{"d_shared_expert": 0, "balance_bias": false, "head_dim": 64, "attn_scale": 0.125, "parallel_block": true, "init_std_down": 0.0, "schedule": "wsd", "decay_fraction": 0.695, "steps": 5282}
Below are experts of layer 5 (counted from 0) of a mixture-of-experts language model. Rows are named router (the router's row for the expert), up (a neuron's input weights, with its number) and show model dimensions 0-159. Each number is 200 + 40 x the weight over its row's rms, rounded and kept within 0 to 999.
Before each expert's rows: a language model's description of what the expert responds to. This comes from a sample of Wikipedia text that the model never trained on.

# expert 15
Description: Heading equals signs like See also ==, the met piece of metre and meta, blank table cells, and past participles like written, produced.
router,201,217,101,218,189,244,197,241,218,192,256,254,197,251,158,217,297,206,188,231,221,229,195,218,201,122,165,229,218,193,193,226,224,231,239,209,152,187,237,177,182,174,238,274,208,143,217,223,224,183,149,96,245,218,247,177,233,145,229,219,148,283,220,198,107,152,148,269,168,238,215,211,238,145,225,192,254,176,196,248,184,257,189,196,259,183,174,238,236,165,206,228,196,183,165,123,215,194,234,239,191,246,136,263,162,204,271,193,181,178,268,267,150,112,164,206,265,196,220,271,169,194,290,224,189,215,110,183,161,223,175,133,174,178,240,207,193,191,226,212,195,168,142,168,186,197,200,143,211,217,225,208,209,194,164,194,148,166,202,283
up0,216,245,138,223,209,192,196,130,259,190,202,238,149,274,250,288,204,245,258,184,118,188,179,163,184,152,242,197,225,204,245,280,216,169,232,180,209,202,229,255,219,211,198,194,212,186,170,235,299,226,144,216,194,194,206,236,150,208,250,159,267,229,260,72,203,202,219,231,249,224,150,200,179,160,289,272,210,192,193,200,231,211,237,201,228,195,116,200,202,167,169,229,109,232,159,178,191,235,162,247,155,236,136,195,215,176,217,193,122,208,210,225,226,153,148,176,237,142,223,239,228,253,230,171,137,155,187,145,164,157,164,228,207,216,145,202,200,198,237,230,311,170,98,169,231,222,200,214,196,222,208,179,231,205,193,234,184,226,184,196
up1,253,207,166,234,206,199,214,236,232,204,204,179,184,227,204,174,236,166,211,173,135,274,207,200,128,178,145,191,229,243,129,270,220,148,218,218,137,207,119,188,143,162,191,260,164,169,245,230,305,223,210,152,267,188,207,211,244,227,187,150,175,202,153,161,177,231,161,175,272,242,216,287,148,168,238,211,192,188,249,221,182,143,263,231,191,216,186,130,158,179,220,213,135,218,153,202,175,178,238,244,225,182,145,109,233,238,217,256,155,272,191,238,203,291,160,230,223,223,202,257,181,204,248,256,221,186,204,292,266,222,270,218,190,215,154,206,160,201,229,205,160,215,190,111,184,213,172,176,159,153,202,190,248,208,200,143,278,228,211,198

# expert 53
Description: Hyphens and en dashes joining words, routes or scores, such as Perth–Albany, 7–5, farm-to-market, Al-Shabab, plus prefixes Mc, Mac.
router,231,187,143,224,176,276,201,192,231,209,227,210,237,183,176,264,281,169,245,244,173,172,245,213,180,147,235,248,188,123,173,252,293,240,169,210,200,226,242,243,111,217,226,210,239,172,195,250,212,185,196,167,217,145,270,140,258,208,221,195,276,207,262,178,172,150,190,253,272,225,195,171,234,190,235,163,208,164,144,244,176,202,197,205,208,207,201,219,198,180,180,282,144,198,182,129,213,173,152,248,159,179,173,140,196,275,278,129,141,229,286,121,267,201,235,204,163,219,216,243,254,246,234,237,229,253,209,205,157,211,195,216,266,254,193,245,197,182,144,138,173,170,202,160,206,236,141,154,203,205,204,194,231,151,185,168,142,214,146,182
up0,114,156,218,245,191,191,231,166,170,169,307,273,167,229,241,186,279,153,225,207,195,189,184,118,201,216,255,211,198,202,169,190,163,266,171,151,76,234,221,154,178,197,207,177,208,239,246,103,193,122,177,153,178,199,245,205,260,179,248,144,194,217,246,204,196,185,201,188,134,197,296,214,198,220,202,261,244,168,188,247,239,232,192,202,207,197,240,253,225,182,230,164,217,195,249,185,139,156,247,223,163,251,220,257,171,256,209,161,138,193,208,183,195,224,227,255,230,163,179,269,164,177,222,164,170,237,201,127,227,171,170,279,185,218,195,233,247,191,273,153,203,147,117,185,145,247,167,193,216,190,177,269,194,219,205,258,185,201,224,229
up1,82,205,180,234,230,169,198,176,206,157,254,191,201,199,190,222,245,145,242,261,268,160,213,236,180,214,251,167,211,184,155,287,227,170,239,200,191,193,208,269,169,198,186,216,197,109,196,206,218,192,170,182,261,226,224,211,227,236,218,121,197,192,216,232,153,241,201,224,265,211,201,123,184,99,289,213,153,186,224,203,181,207,188,161,192,170,158,206,254,180,186,200,158,193,157,165,165,154,163,252,171,155,139,206,269,160,181,162,180,228,282,278,264,169,164,317,214,196,201,190,197,234,145,314,258,160,217,170,177,254,169,130,237,227,146,166,225,200,258,188,218,233,126,239,231,188,191,166,216,196,210,149,186,198,212,167,191,193,238,213

# expert 52
Description: Compass words and opening parentheses in geography and infoboxes, such as North, southeast of, km (mi), and ( before figures.
router,217,217,176,216,155,254,252,212,222,222,279,176,212,220,168,180,176,206,175,198,116,213,261,170,204,165,207,149,153,184,246,263,187,206,177,279,181,294,213,207,233,245,194,260,222,118,197,174,208,159,241,198,221,193,288,164,213,198,199,160,201,191,255,143,120,177,187,208,237,230,168,186,199,195,230,198,193,164,191,190,190,222,134,254,209,196,151,234,197,175,230,310,154,190,167,158,180,164,220,278,231,141,134,163,207,202,201,222,137,261,220,231,114,228,221,182,213,264,231,251,140,184,251,292,241,252,135,172,184,235,174,187,115,238,253,233,169,237,173,178,237,187,197,185,183,196,152,203,155,211,231,237,243,183,139,160,160,131,143,252
up0,248,199,164,230,207,239,225,221,227,237,222,209,202,207,254,239,237,194,203,201,239,221,174,216,253,147,197,154,111,230,175,253,178,181,158,142,140,246,237,217,282,198,200,199,206,217,197,198,139,216,14,157,174,207,174,181,186,212,223,204,253,202,250,118,246,222,201,166,218,213,275,276,161,176,118,199,185,249,179,198,146,207,165,236,200,219,245,243,199,183,196,187,242,231,224,198,239,151,194,164,187,198,216,133,173,206,194,216,174,212,196,128,248,302,270,187,130,224,91,218,225,152,251,226,172,212,233,241,177,167,197,236,247,157,248,212,176,196,211,233,175,197,162,193,248,198,139,216,196,241,195,166,194,156,239,239,143,260,197,262
up1,179,183,169,244,179,211,229,234,125,292,168,207,203,178,153,192,237,238,173,186,220,182,231,160,250,193,228,192,184,181,127,227,212,170,178,209,146,237,193,197,184,153,245,256,130,202,172,234,259,171,295,114,275,183,211,167,178,264,232,258,203,162,169,143,201,138,262,241,192,188,138,223,131,193,151,245,276,198,194,334,222,228,147,188,265,186,249,206,142,202,224,225,172,164,224,175,179,242,232,223,180,189,190,151,248,193,158,154,187,220,188,131,184,224,221,213,144,220,188,220,158,219,181,188,227,217,192,272,142,223,266,155,188,201,198,165,275,236,225,217,134,202,173,228,189,104,223,150,152,249,207,193,217,224,170,191,168,196,245,273